Below are experts of layer 6 (counted from 0) of a mixture-of-experts language model. Rows are named router (the router's row for the expert), down (a neuron's output weights, with its number) and show model dimensions 0-191. Each number is 128 + 32 x the weight over its row's rms, rounded and kept within 0 to 255.
Before each expert's rows: a language model's description of what the expert responds to. This comes from a sample of Wikipedia text that the model never trained on.

# expert 27
It responds to: Sentence ends, heading closers. Periods, quote-periods and paragraph breaks ending sentences, and closing == or === of section headings, as in attack. The, == Location ==.
router [ 86  35 163 125 102 123 133 185 100 126  84 121  56  93 117  60 121 123 134  80 137 125 119 111 127 121 167 127 101 141 134 129 172 140 125 114 163 131 128 123 170 156 212 107  71 119 187  47 135 117 108 111 137 101 107 122 185 169 100  84 143 110 143  84 143 143 140 124  97 143 102 132 124 180  92 115 112 134  98 136  67 117 124 130 168 137 118  87 145 133 149 184 164  95  73 122 110 110 126 123 100 119 142 141 146 181  82 104 114  70 115 181  33 100 147 169 126 141 142 163 105 169 125 144 114 124 122 156 168 127 105  54  98 172 128 112  90  99 138 100 177 156 127 140 123 168 134 103 112 178 129 158 136 156 113 129  80 161 145 122 114 121 181 158 149 147  89 144  86 103 104 127  50 173 131 104 202  89  90 112 163 130 115 122  58 131 108 127 178 165 103 153]
down1 [109 135 107 194  81 127 111 133  99 139 114  61  94 122 110 141 113 140 124 156 120 157 145 140 181  93 121 150  87 113 161  82 122  87 153  76 243 159  91 135  98  61 121 160 129 139  92 172 129  95 163  92 158 103 156 144 117 139 115 132 171 118 112  85 104 128 115 123 135 160 132 107 146 151 114 117 153 154 127 104  53 161 131 155 152  88 156 165   0  91  98 109  83 144 129 130  87 147 163  18 128 127  99 117 136  78 130 116 125 156  76 151 146  68 151 136 111 164 101 171 144  88 155 104 129 167 130 124 120 138 141 133 151 112 205 135  60 106 101  91  94 158 151 132 129 154 156 202 164 104 135 111 100 107 139 106 115 134  93 134 180 104 174 151 100 119 134 137 153 105 139 135 104 153 101 102 127 132 171 158 181 179 155 127 104 125 103 145 117 138 123  98]

# expert 49
It responds to: Capital initials after breaks. Single capital letters starting names or sentences, often club or team names after a dash or period, such as F in Fakro, It, St.
router [136 104 137 168 134 135 190 133  98 147  94 149 119 122 198 195 162 148 104 194 103 136 141 151  72 171 149 141 105 144 113 145 137 131 142 121 109 151  86 185 140 128 148 184 138 101 140 119 124  68 145 205 169 109 210 102 163  79  90  80 111 187 151 103 109 125 113 107 143 188 139 103 105 134 127 136 167 117  62 165 102 110 200 112 133 101 153 166 108 157 101 116 126 106 136 119 126 179 153 104 154  62 127  87 127 152 137 132 160 104 131 144 111  74 137 137 202 104 153 148 104 120 155 111 122 189 159 189 163 111  82 145 140 184 156 158 116 117 158  58 123  99 177 142 121 172 112  95 151 105 173 114 136 139 121 131 117 154 129 169  69 153 103 134 184 128 150  93  91 117 164 126 176 128  83 173  85 127 113 142  80 137 127  84 136  95 136 110 168 104  74  88]
down4 [109 159 179 155 168 140  94 195 135 168 143 164 136 109 158 129 127  54 128 157 141 166 185 131 109 148 137 119 151 142 188 148 104 103  50 113 155 127 157 103 108 136 201 112  74 147 144  54  58 147 135 154 170 115 149 119  88  83 141 168 169 100 138 157  95 118 152 121 166 101 170 126 131 159 171 129 131  91 144 109 113 142 163 122 164  96  99 130 111 131 134 121 184 132 131 180 100 114 163 151 219 138 149 104  93 165  82 121 157 157  76 172 115 157  79  75 146 170 171 147 123  77 125 119 178 121 108 150 142 177  98 116 159 142 105  87 111 108  79 116 175 105 110  99 146 166 171 108 170  56  80  93 108 166 128 124 137 161  84 133 153 130 116 142 127 114 110  75 136 169 127 190 103 195 170 107 128 111 170 144 144 136 124 150 106 174 121 132  77 139 124 111]

# expert 48
It responds to: Romance word pieces, infobox dashes. Spanish and Portuguese word pieces such as de, Serie, -ico, and the line-initial dash of infobox fields like Climate or Weight.
router [158  80 150 166  90 142  94 152 172 135 152 125 109  78 147 132 158 136 105  90 117 105 131 138  97 104 170 144 126  88 135  97 115 149 109 113 124 131  67 124  91 160  87 132 142 145 157 115 114 157 104 113 192 147  84 161 174 112 135 134 178 155 138 161 133 162  77 169 149 130 106 208  70 168 155 169 110 142  76  91 169 117 100 169 193  75 129 128 115  99 103 153 125  74 236 163 126 196 142 100 158 146 135 125 168 140 141 175 131 132 209 116 165  84 124 152 158 183 130 112 139 117 127 147 163 119 159 111  90 152  93 133 157 175 129 128  52 139  99 201 183 159  84  92 144 135 130 138 105 135 210 179  99 134 171 115 139 111 100 138 159  87 135 114 106 114 144 151  98 128 162 102 157 122  99 136 175 112 110 130 151  95 103  70 119 174 148 101 117 141 166 131]
down4 [151 148  95 148 109 116 178 169 142 126 185 110 152 133 131 138  93 124 128 124 145 114 158 135 148 101 158 135 132 148 126 138 179 178 130 128 118 152 151 147 107 123 133 126 127 127 162 150 119 100 149  77  93 136 107  89  98 136 138 133 152 172 148 128 142 121  91 155 112 164 178  68 131 132 129 157  83 120  64 146 141 160 101 162 123 125 125 138 187 131 163 146 102 106 144  94 137 158  82  97 146 133 153  89 134  96 137 136 101 111 132 141 125 120 142 189 157 130 113  75 123  64 156 200 112  75 148 117 157 143  49 132 160 213  79 136 122 145 118 107  96 170 239 163  87  79 170  76  93 146  67 200 130 135 162 160 152 119 115 144 211 134  95 152 110 183 125 129  90  57  97 140 105 189 166 104 111  85 133  71  94 146 161 123  91 164  92 105 157 135  75 166]

# expert 58
It responds to: Geographic names, coordinates. Direction and place words like North, South, New, United, based, plus spaces before coordinates and table cells in location and station articles.
router [ 99 171 176 186  89 111 165 126 147 126 132 123 155 106  91 105 188  79 134  97 130 109  90  57 147 136 111  95  77 110 134  94 141 157 148 149 136 118  95 134 147 154 133 126 130  57 111 123 143 121 115 179 175 137 107  94 127 149 125 153 103 133 152 173 150 123 184  90 111 134 139  95  92  97 154 120  60 118 141 173 150 154 102 106  94 155 150 127 123 181 115 155 121 116 126  93 124 157 116  70 156 164  90 167  95 157  82 122 103 154 142  79 125 163 134 187 128 170 186 144  96 164 161  67  81 104  65 145 123  91 194 108  89 156  92 135 115 156 130  96 106 134 165 119 118 149 101 175 114 129 152 173 167 172 121 121 233 105 124 106 134 130 104 186  45 137  99 120 158 114 209  94 116 142 138 157  97 147 149 153 126 172 136 141  81 118 194 106 152 174 154 122]
down1 [181 130 112 183 103 188 107 165 175 121 206 127 154 153  75 166 158 137  92 134  90 150 111 101 126 121  92 130  99 119 126 158 180  83  82 148 213  88 106  71  41 198 151 166 155 109  96 135 117 152 123 139 137 146 121 107 203 133 100 107 124 124  98 124 130 117 149 151 117 104 170 107 117  90 125 220 127 103 106 181 172 127  99 122 145 140  96 142 141 121 107 223 120 146 136 149 193 121 132 121  98 126  99 167  93 108 102 120 134 165 154 142 143 102 139 174 135 111 132 136 112 110 148 146 146 183  63 124 162  99 169 131 105  76 112 104 158 128  91 136 110  90  86 111  92 148 132 107 154  98  81 119 139 144 139 160 175  64 168 122 131 156 121  99 122 105 105 107 117  87 147 115 124 125  73 202  92 201 164 148 103 101  83 116 129 110 128 141 131 113 106  86]

# expert 6
It responds to: Table cell numbers, adjectives. Blank space before a percentage in election-result tables, such as 37.5 or 100%, and common adjectives like international, human, commercial.
router [142 119 129 119 105 172 124 131 160 124 101 131 115 121 154 138 181 145 112 192 171  85 122 156 220 108 140 153 178 141 153  79 141  85 105 178 156 186 147  97 100 140 148  87 114  84 169  92 164 151 145 109 154 116  86 131 165 111 119  91 153  99 130 167 167 146  74  95 117 107 129 108 118 117 135  99 164 113  48  99 121 134 138 122 121 172 115 108 135 110 141 173 156 130  97 132 135  83 124  85 165 158 132 111 218 209 140  73 139  90 104 113 135  50 150  88  60 143 160 155 165 181 152  96 100  95 139 162 149 106 160 134 122 129 144  70 133 138 118 113 148  90 111 139 149 142 169 142  95 150 104 180 163 161  93 123 166  86 136  99 106 176  89 159 113 131 100 158 175 109 123 211 169 115 132  88  83 181 108 136 174  53 121 121 152 157 100 127 146 117 123 115]
down0 [149 160  97 121 118 163 137 101  97  97 133 121 152 102 156  96  98 136 160  88 117 140  75 156  97 113 104  69 139 145 180 142 125 110 118  49 121 157 144 115 119 104 103 147 151 140 123 114 117 101 133 147 173 112  92 130 153  76 116  92 114 114  61 134 109  98 109 103  95 132 136 134 118 144 167 173 104 143  93 159 151 107  87  70 143 171  76 135 182 125 143 226 115 193 185  95 129 132 199 182 106 114 143 166 191 138 138 149  65  91 176 130 193 152 178 128 124 135 122 128  85 156 113 125 112 151  83  78 114 150 101 144 153 133 106 187 135 150 113 132 121 147 176  96 138 228 127 122 178 154  91  55 110  28 152 166 122 156 131 122 100  94 143 133 205 167  99 148 126 173 134 135  91 131 117 122 109 121 119 168 164 144 141 104  91 121 145 114 123 152 130 133]

# expert 42
It responds to: Role verbs after subject. "as", "was", "became" and "is" right after a person or place subject, as in retired as, sworn in as, was later.
router [ 71 114 103 127 120 137 134 183 130  95 165 124 146 156 109 150 123  86 173 132 102  80  82 125 167  82 142 104  66 128  94  76 139 102  46 149 124 150 122 180 130 159 132 121  71 176 129 148 155 124 104 133 136  99 148 154  72 143 146  84 127 144 153  94 154  97 106 110 140 117 131 129 148 116 115  99 155 139 149 105 139  63 131 131 120  43  94 128 154 101 135 103 132 120 163 183 136 138 176 144  64 128 134  38  90  73 142 137 124 111 125 170  67 141 115 163  87 147 118 128 106 117  74 192 156 147 142 115  98 163  51 127 120 139 136 116 112  65 120 147 128 144  99 120 106 115 140  73 128 150 104 120  66 106 101 137  96 192 130 129 113  58  97 138 134 153 174  98 145  70 186 142 136  81 179 148 159 114  55 118 116 144 143 180 102  83 114 153 189 131  80 119]
down1 [122 146  94 105 138 107 123 126 145 109  99 161  89  73 167 129 141 138 104  91 123 134 185  84 159 129 126 125  95 177 143 115 134 161 122 145 218 118 142 135 133 154 152 111 146 176 175 155 100 148 182  94 133 142 144 101 157 138  89 128 138 121 145  37 148  66  94 108 192 196  96 192 126 108 152 123 177 134 102 138 105 125 127 136  98 152 127 118 207 104 209 118 105 115 158  99  75 125 106 202 101  60  83  63 119 122 177 107  59 137  87 143  99 156 152 147 118 105  82 105  93 123 182 106 166 137  83  84 158 148 157  93  84 136 172 135 164 186 189 146 137 129 146 126 113 136 126 136 153 118 129 123 114 189 117 128 132 112 127 116 123 131 127  84 143 174 181 150 170 111 117 136 157 103  91 117 102  90  89 104 104 187 159 118 183 109  95 123  98 110 144 118]

# expert 17
It responds to: Music credit lists. Commas, dashes and instrument words in album personnel lists, such as guitar, vocals, bass, also name-initial capitals like J, D.
router [193 122 114  80 127 131 144 169 125 119 151 114  83 124 119 184 110 142 138 108  89 181 115 169 117 155  94 176 116 132 164 102  57 149 178 111 123 131 110  86 117 171 139  60 134  94 146  97 110 149  81 136 172 134  88 156 119 131 159 128  92 136 107 183 105 126 115  90 101 141 185 168 186  99 142 189 145 119  93 168  90  79 113  94 156  88  78 108 120 137 170 123 154 143 113 147 117 143 139 151 101  94 120 167 128 140  81 182 135 145  82  94 136  58 131 171  66 155  98 115  39 130 135 137 171 112 172 125 174 125 164 159 109 134 169 101 124 164 122 117 110  96  99 167 157  94 162 143  66 156 162 111 160 120 125 193 107 105  89 130 143  77 129 120 161 184  80 109  97 144 109 159 125  93 186  74 117 116 145 149 166 135 100  63  91 169  96 139 138 164 167 149]
down1 [133 110 114 145 154 122 152 113 173 164 132  99 126 105 141 124 174 108 101 177  85 112 129 133 174 128 147 115 151 181 141 121 134 127 115 121  57  98 126 109 179 162 172  93 155 150 150 151 114  87 178 123 128 125 115 102 114 138 176 175 111  76 145 116  84 132 119  88 111  72 139 107 142 141 159 189 148 102 107  72  99 140 210 131 128 135 183 109  75  97  98 113 137 117 201 121 104  86 132 152 111 140 173 214  71 175  70 191 174 137  98 147  63 110  81 148 111 111  74 136 123  96  98  68 116 173 160 104  96 138 172 103 179 160 126 141 169 133 160  88 142 137 115 143 108 116 128 120  86 141 111 121 120 121 111 100 107 140 208 129 174 180 140  95 115 110 139 106 164  86 197 143 150  62 102 111 103 100 124 135 143 177  88 151 150 133  74  75 143 102 143 107]

# expert 3
It responds to: Verbs, conjunctions, adverbs. Auxiliary and linking verbs, conjunctions and sentence adverbs after a subject or comma, such as was, also, and, but, often, usually.
router [ 63 142 131 119 146 168 156 140 143 130 123 123 134 141 131  85 123 126 162 158 142 140  91 139 216 166 108 131 163 104 144 138 162 131 127  49 104 114 142 147 130 106 153 209 129 168  76 171 124 129 171 122 125 138 159 140 102 100 128 154 153 135  86 166  87 108 129 158 119 158 170 115 135 102  87 117 136 144 178  91 124  86  98 114 107  75  73 145  53  94 126  97 134 132  48 160 106 126 157 128 132  98 140  97 137  98 104  47 111 126 129 152 101 143 159 184 160 204 141 113  87 115 130 180 113 109 175 130 100 147 104 146 224 173 225 135  52 132 136 164 128 125 142 149 132  88  66 136 114  87 116 120  84 126 131  90  74 118 186 116 133 107 123 117  66 158 154 160 195 135 155 122 117 127 180 121 134 128  85 163 158 113 104 159 145 121 130 138 101 131 138 144]
down1 [159 127  99 176  80 115 140 146 166 137 152 155 143 131 101 106 131  82  75 190 140 133 130  94 100 148 138 122 130 134 138 147 135 171 115 150 151 132 128  89 111 133 115 121 117 149 146  59 112 173  61 106 114 142 101 118 164 179  98 148 143 108 167 142 162  83 115 128 156 106 118 161 142 169 129 101 112 106 138 119 118 154 113 104 131 169 136 130 236 134  88 206 134 128 191 116 193 128 138 115 155 167 135 144  44 129 115 175 116  99 140 100 189 109 168 125 109  77 111  90 187  57 140 120 140 142  90 144 140  80 132 107 108 135 127 121 161 134 224 111 160 129 216 110 158 187 107  78 140 125 153  85 149 133 132 113 203 124  86  87 132 146 165 170  89 173 102  98 103 140 120 109 160  90 123 168 101  85 163 127  62  94 117 135 113 118 108 133  94 174 137 116]

# expert 9
It responds to: Mid-word fragments, peerage lists. Word-internal pieces and short prefixes inside longer words, especially in British peerage and heritage lists, such as Ca-ern-arvonshire, tri-umph, St-ap-lefield.
router [123 152 207 116 149 156  50 104 115 130 104 117 160 154 127 136 215 136 117 102 112 151 163 164 152 113 106 101  91 127  63 141  89 104  70 116 167 141  95  87 115 123 198 119  85 120 133  76  85 145  98 129 123 127 138 163 126 151 153  39 127 135 109 160 103 123 136 174 117 105 206 130 105 144 138  84 188 120 153 137  92 172 165  91 182 148  81 130  99 182 111 168 147 114 138  52 126 150 169 119  99 170 135 122 114 138 111 146 100 116 151  93 103 124 148 103 168  89 129 116 128 102 113 171 152 113 152 162 161  99 167 116 123 121  95 138 107 141 176 118 123  45 141 112 168 150 157 156 123 108  94 140 165 140 100  95 177 121 120 204 111 118 193 143 135  94  59 123 130 204 179 112 107 131 152 150 175  90 132 130 157  91 151 173 107 146  95 128 164 108 133 111]
down2 [166 130 131  83 122 140 183 158 140 178 115 138 201 142 119 176 132 111 124  81 124  86 115 144 119 122 161 106 128 101  88 112 105 125 156 173  42 133 118 121 117 194 142  93 146 142  84 139 111 136 128 126 100 124 121 121 161 125  92 118  88  91 116 131 178 129  61 124 172 146 166 106  52 111 146 200 123 130  82 170  69 131 133 144 101 172 158 129  27 121 125 129 105 114 106 141 130 137 103 138 108  62 106 108  90 162 138 159 142 150 141 115 116  63 123  96 127 129 177 105  93  59 135 125 105  93 193 105 111  98 161 149 183 154 101 122  74 133 166 149 139 138  84 113 112 181  70 117 126  66 118 140 147 164  82 113 142 119 134 177 100  81 124 173 176 106 107 107  89 172 141 114 121 127 170  99 129 139 149  97 129 103 143 147 149  85 177  80  92 199 167 117]

# expert 34
It responds to: Decimal points, taxonomy lists. Decimal points and the digits after them in statistics and coordinates, plus dashes starting taxonomy lines (Order, Class) and short name pieces.
router [111 208  82 146 135 121  78 111 126  86 175 203 123 121  94 139 124 153 108 130 116 182 142 107 125  95  90 124 136 115 114 101 148 120 164  85 103 132  67 130 152  74 105 133  79 143 111 127 148 148 135 115 105  83 193 130 128 107 182  82 119 157  71 103 111  97 163 132 131 120  98 112 169  87 111 147 103 185  63 117  87 166 129 141 158 146 122 118 124 117 141 159 144 120 167 116 140  76 187 101 120  69 157 103 145 119 134 131 129 152 154 164 198 164 130 136 158 141 165 149 160 126 159 143 189 124  90 122 129 166 120 138  58 115 179 194  75  50 119  92 157 132  98  94 116 187 104 120  93 119 123 130 150 130 144 119 127 112 109 184  68  35 110 164  89  84 111 154  74 143 137 107 126 164 105  96 196 127  78  93 142 122 133 170 137 116 105 139 139 140 121 182]
down0 [ 92 126 137 142  79 181 122 130 159  79  54 154 118 104 138 158 170 112 137 168  72 115 159 114  89 175 143 112  84 148 127 167 131  93 107 151  96 153 120 160 112 115 163 120 131 110 135  94 106 129 106  99 161 107  84 149 163 109 170 141 142 108 137 222 124 156  85 100 158 121 143 112 110 131 151 156 118 140 160  88 107 148 132 141 146 188 106 121  99  97  70 102 232 142 102 182 122 129  81 167  85  61  81 149 138 126 187 134 170 185 137 112 121 113 155 138 123 162 137 109 206  73  83 111 148 152 143 127 141  79 112 100 116 123  91 124 173 133 164 132  63 147 164 131 124  74 113 110 156 153 157 129 110  70  82  98 119 118 136  94 100 154  99 122  66 128 183  59 113 153 143  98 124 148 163 145 115 115 158 195 126 106  61  88 117 131 127 146 121 171 128  76]

# expert 36
It responds to: Closing parentheses, copulas. Closing parenthesis after birth–death years in biography openings, like (1834–1915) was, plus is, are, were and Succeeded by.
router [104 105  59 184 102  79 126 156 114 101 139 130  93 110  95 103 118 119 133 162  89 154 105  87 125 156 128  68 107 103  94 162 140  69 125 117 134 162 115 121 109  83  61 149 178  97  75 175 110  94 157 191 191  96 152 130 137  82  89 132 157  93  85 171 158 102 132 148  89 123 127 129 126 126 136 188 123 114 132 121 109 100 187 103 162 110  98 134  97 120  89 150 119 156 120 102 100 121 112  98 127 114  94 155  98  90  93 123  84 138 122 132 113  97  82 144 131 218 122  86 102 123 147 147 149 158 140  94 149 132 124  81 146 148 108 139  75 122 117  57 128 111 160  99 134 133  68 179 105 105  80 200 113 164 133 116 105  65 121 104 167 153 153 172 133  86 117 118 113 128 174 119 117 171 154 197 154 189 165 124 149  76 148 146 207 129  86 124 139  69 108  77]
down0 [180 134 161 106  96 145 114 144 128 179 136 238 120 113 113 156 147 105 105 131 180 147 144 168 114 143  95 165 179 150 171 123 129 154 118 115 103 143 103 178 105 119  92 102 157 129 144  93 132 157 112 170 155 158 109 167 109 128 171 150 139 109 124 151 101 190 127 165 152  63 106 172 143 108  78 125 126 110 135 136 155 174 114 159 106 100 144  95  70 102 158 200  88  93 149 137 160 123 161 170 148 115 137 127 144 129 147 164 171  47 142 183  84 158 118 130 112 138  74 133 116 100 166 212  74  51  82 130 119 156  66 133  87 122 140 158 139 104 209 118  78 116 112 157 117 184 127 148  90 144 138 141 102 130 141 122 162  90 157 149 163 167 138 155 118 185 127 127 111 114 147 130 133  97  91 141 127  83 104 167 109 141 105 117  75  62 152 191 123 138  76 143]

# expert 33
It responds to: Table cells, stats symbols. Pipes, percent signs and numbers inside sports and statistics tables, plus headers like Best bowling, ± and p.m.
router [147 169 132 143 165 151 145  89 110 157 120 203 201 151  70 130 142 109 163 155 122 135  77  88 168 110 179 141  91 128 126 101 189 167 110 159 142  99 212 135  68 194 174 150 103 113 122 151 115 130 109 103 102  84 118 133 137  93 163 157 131 188 117 160 155 117  60 168 134 101  93 165  90  74 113 123 135 113 182 134 107 185 141 120 122 104 191  88 127 113 122  85  96 115 158 128 143 104 147  79 140 178 153 163 171 141 101 214 171 142 161 165 144 189 166  93  99 127 140 171 151 196 108 160 163 119  92 105 145 150 158 114 153  92 132 157 157 140 102 162 141  92  95 165 126 175  83  91 144 133 121 122 149 120 110  92 173 169 132 165 105 136 156  59 122  87 103 162 136 124 154 143 132 150  88 129 149 104 160  82 105  89 127 139  99 117 102  92 128 145 108 149]
down0 [ 41 117 110 112 117  96 140 122 120 162 155 104  71 138 166 139 175  72  68 108  62 105 129 135 141 111 135 123 133 174 142 166 125 115 128 126 110 125  96 159 129 146 152 196 110  89 156 139 106 131 168  85 145 170 116 128 151  90 174 106 117 133  84 105 153 112 126 104 116 111 145  99 140 135  98 101 110  94 110  78  83 105 161 111  85 103 145 134 133  77 146  68 138 174 155 136 143 170 144 126 155  99 140 162 156 131 106 203 220  89 109 129 113 134  61 107 143 155 101 113 138 204 152 174 151 137 193 164 188 175 137  62 134 135 147  44  97 115 109 148 169 100 161 152 197 133 165 121 143 154 110 138 165 187 130  94 140 100 131 169 127 144 179 140 116 156 126 190  90  90 157 133 143  64 125 161 114 140 160 161 138 163 163  92 146 134 181 107 116 117 135 139]

# expert 15
It responds to: Word-initial stems, separators. Opening stems of multi-piece words after the or a, such as res(urrection), veget(ables), rep(ented), plus blank cells, en dashes and year starts.
router [ 77 115 161 122 102 156 117 189 132 126  93 105 197 101 158 150 110 144  98 119 148 101 113 156  95 129 133 116 140  76 112 122 122 127 125 147 141 178 114 141 161 120  83  82 127  84 120 130 159 160 112 119  66 149 110 193 110 199 155  63 103 176 197 174 133 186 126  66 116 115 142 114 101 154 146 150 138  49 149 136 133 112 138  74 166 110 162 109  89  72 117 115 181 165 124 174  87  84 138 125 154 171 119 194 112 115 110 198 137 124  76 130 119 171 126 172 168 152 113  87 158 168 172 153  91 160 130  91 102 107 195 127 112 126  96 169 112 109 132 130 139 168 138  98 146 181 170 114  99 132 116 127 131 143 108 111  99  96 107 111  89 120 101  68 183 164 122 132 151  85 176  93 129 101 178 116 123 102 102 151 152  86  85 162 120 161  79 107 153 161 171 173]
down0 [ 86 128 133 136 131 130 141 116 121 104 120 105 123  83 138 116 169 129  74 180 107  78 139 149 166 116  57 137 132 127  74 105 165 180 140 180 129 117  87 103 119 183 108 158 153 138  88  91  83 108 120 151 161 130 102  97 140 125 192  88 126 115 126 142 118 139 166 108 124 143 203  83 121 139 104 183 119 175 149  83 229 100 131 169  80  79 120 126 131 104 117  93 130 147 136 109 126 147 141 172 110  94 161  50 203  67 150 126 116 128  76  94 181 136 116 131 171 140 161 113 116 177 107 101 159  80 107 147 144  82 129 147 128 131 156 144 194 131  99 169 116 133 136 183 104  77 181 134 131 158  86 154 127 123 111 165 119 160 180 121 106 193 102 151  84 135 120 178  72 157 115 101  95 140 106  99 143 108  99 114 108 159 144  78 136 135 179 153 121 155  50 126]

# expert 56
It responds to: Negation and contrast words. Contrast, negation and degree words, such as but, not, however, never, absolutely, plus and, or, and to after due or found.
router [139 128 157 177 147  98 117 121 142 111 131 114 134  75 180 126 104 146 131 150 112 160 139 145 103 181  56 102 136 161 157 135 133 110 128 170 150 112 133 114  91 165 125 194 120  52 140 145 198 114 161 124 112 121 163 124 142 123  60  78 154 109 102 112 166 162 107 120 166 194  96  94 121 142 113  65 141 165 168 121 119  81 133  74 166 125 168 149  90 159 173  98 175 166 121 136 146  94 121  71 159  98 169 118 198 156 130  79 111  64  68 134 189 146 101 114 118 147  76 140 157 119 104 205  94 126 115 184 129 121 140 130 120 118  74 167 102 102 145 150  80 162 142 151 130  91  96 137 145 111 176 133 150 166 136 137 116  94 127 141 114 149 111 104  96 181 136 154 117 127 107 135 126 181 181 160 108 117 130 122 134 115 209 156 170  75  81  77 139  98 189 101]
down0 [134 159 153 127  93 125 120  79 130  80 172 124  96 168  90 157 151 147 118 129 116 148 118  78 109 114  78 149 136  95 108  96 137 141 142 105  91 105 139 125 155 172 140 179 145 141 114 118  72 182 115 141  81 135 155 157  72 133 110 119 111  80 106  99 109 127  78  87 139  89 112 129  97 144 111  74  67 114  75 100  95  87 116 104 158 126 157  59 130 125 171 105 117 153  92 110 131 114 181 107  88 138 113 127  88 125 153 152 151  71 139 109 209 145  65 113  99 131 110  93 118 124 136 147 128 144  97 125 152 151 102  44 184  79 104 168 142 193 186 146 167  87 127 149 132 160  99 165  97  97 115 117 120 150 104 109 136  60 175 110  96 182 108 118  79  59 153 153  90 173 145 138 147 138  98 117 145 141 112 167  87 112  73 112 157 143 129  66 110 131  80 220]

# expert 21
It responds to: List dashes, line breaks, years. Hyphen bullets opening infobox lines, line breaks ending list items, and year prefixes 201, 202, 199, as in - Founded: 2019.
router [132  66 143 169  95 156 144 105 151 113 120 125 123 120 133 114 114 152  29  58  90 134 153 158 178  76 187 124  79 125  74 176 134 111 102 121 101 103 184 195 149 129 115 153 170 137 124 155 162 142 133 151  98 115  88 149  86 149 109 138  71 192 146 151  97 183 102 112 114 128 132 122 197 121 164 112 145 136 174 135  93 140 161 149 140 131 177 110  93 188  78 100 152  97 153 130 143 117 112 121 148 192 151 103 117  69 173 108 112 153 135 147 116 122 148 177 185 149  92 113 178 116 140  51 127 186 156 155  96 114 158 173 107 102 128  95 131 100  84 151  94 122 125  56 117 155 124 167 113 161  87 144 170 150  90 150 116  88 103 118 168  90 146 153  92 129 165 137  50 117 137 123 131 100 151  93 168 142 130 141 122 185 126  77 153 104  96 142 155 171 149 139]
down1 [ 78 106 144 152 167  89 171 140 127 153  88 184 113 125 124 103 117  98 146  94 148 108 181 171 181 184 109 173 136 149 110 155 104 158  54  93 117 142 141 104  92 103 104 147 175 162 112 122 178 155  89 127 130 149 166 125 117 109 163 140  72  54 103 151 111 124  79 152  84 128 167  91 100 112 117 138 110 176 193 143  94 113  90 136  95 136 117 102 120 102  94 172 100 148 147  80  50  85  96 158 134 167 117 120 102 147  77 108 103  99  95 115 101  91 157 126 130  76 153 162 132 137 144 119 202 112 157 152  84 107 156  78 162 109 123 158 144  80  64 146 120 120  96 157  79 145  83 152 110 140 146  90 116 154  73 150  85 163 110 139 153 104 145  76  78 128 134  60 124  98 116 139 134 160  74  95  89 139 137 136 165 145 139 176 112 153 129 204 131 105 192 137]

# expert 14
It responds to: Section breaks and headings. Paragraph breaks, == heading markers and line ends in infobox lists, plus km, coordinates (°N, °W), died and year pieces like 200.
router [ 69  92 134 116 205 156 122 162 147 147 148 188 145 159 125  83 138 156 145  89 154 184 153 126 144 170 108 145 165 141  57 192 132 170  85 142 150 143 176 104  84 129 219 110 104 109 142 146 123 137  83 173 127  53  75 111 121 122  95 129 120 164 148 103 128 114 153 128 158 152 169 118  56 168 126 121  90 131  99 176  83 145 140 165 132  87 103 112  99 140 123 131 119 109 123  56 135 148 164  74 106 146 152 143 149 145 147 124 132 129 126  72 226 112 157 119 111 148 107 171 123 165  44 121  99 156 122 118 165 137  78 121 184 143  98  94 150 134 119 131 109 167 120 159  80 152  70 102 108 173 155 161 119 163  98 154 153 145 100 150 154 145 120 102 122  88  85 146 117 152  68 134 128 148 153 111 177  91  88 168 114 126 174 190 162 151 134 113 156 139 130 140]
down6 [133 110 135 131 130 161  60 181 141  90 153 132  94 108 111 123 159 114 197 129 173 102 117  74 199 139 145 150 149 110  86  48 160  90 102 162 201 146 159 110 119 109 128 129 116 124 181 176 110 101 117 143 107 108 119  89  88 166  90 123 136 177 186  91  69 143 119 134 124  86 121 138 137  90 165 178 114 120 167 160 173 159 158 131  99 138  96  59 162 105 147 166  70 100 142 101 124 128 160  71 129 145 152 111 130 129 135 125 137 156  87 115  97 176 120 104 124 127 174  97 142 138  72 146 150 184 131  84 123 190 121 133 152  93 130 159 122 195 109  95 128  83 110 116 162 149 108 110 111 130  73 108 132 147 150 151 143 197 127 155 131  85 177 129  92 124 109  51  93 167 102 110 107 110 144  62 109  99 138 106 105 119 165  90 176  50 146 123 101 141 119 180]

# expert 12
It responds to: Title "of", unit names. "of" in noble and royal titles such as Duke of, King of, Grand Cordon of, plus Order, Regiment, Theatre, and sports-table headers.
router [145  83 116 128 122 130  69 115 171 174 143 137 126 123 133  51 143  84 151 110 140 124 167 164  61  98  52  84 133 120 171 179 121 139 116 103 151 137 128 132 142  87 150 168 164 164 150 193 102 179 143 147 129 144  88 102 131 111 106 120 100 109 148 158 128  94 129 134 109 155 110 132 120  79 160 135 128  76 124  91 164 116 144  54 158  65 180 110 111 125  85 140 202 113 136 132 138 135  92 176 153  84 136 141 142 118 157 145 153 170 139  78 110 126 110 179 118 165 131 140 148 133 108 152 120 129 119 173 132 103 128 160 156  77 166  79  84  84 158 152 122 103 145 111 179 100 133  91 144 150  70  66 101  69  84 157 134 172 159 137 190 128  77 197 165 136  80  61 102 144 146 123 147  80 142 138 103  91  86 140  87 143 150 118  86 169  63 106  89 162 124 112]
down6 [128  96 101 157 162 109 174 125 127  78 137 129 143 126 109  56 164 169 114 122 184 120 112 100 136  63 113 103 123  94 110 132 130 157 146  96 187 108 201  83 140 120  63 144 159 118 134 148 118 112 113 101 129 143 112 116 125 134 153 142  96  81 159 175 155 125 183 106 164 203 121 142 169 104 123  93 194 131 185 115 118 145 131 156 165  57 198 120 143 125 152 151 170 154 181 117 145  70  77 113 126 161 149  91 109  84 178 165 174 146 154 126 112 165 101 190  79 140 129 112 174 124  92 135 120 120 127 100 134 135  96 160 128  77  75 100 103 154 125  78 107 135 116 149 112 169 121  82 138 107 119 135 190  86 177 129 143 182 153 186 120  85 106 174 121  84 130 120 134 167  89 115  88 122 116 116 120 138 142 149 100 167 110 126  65 145 100  60 133 198  82 137]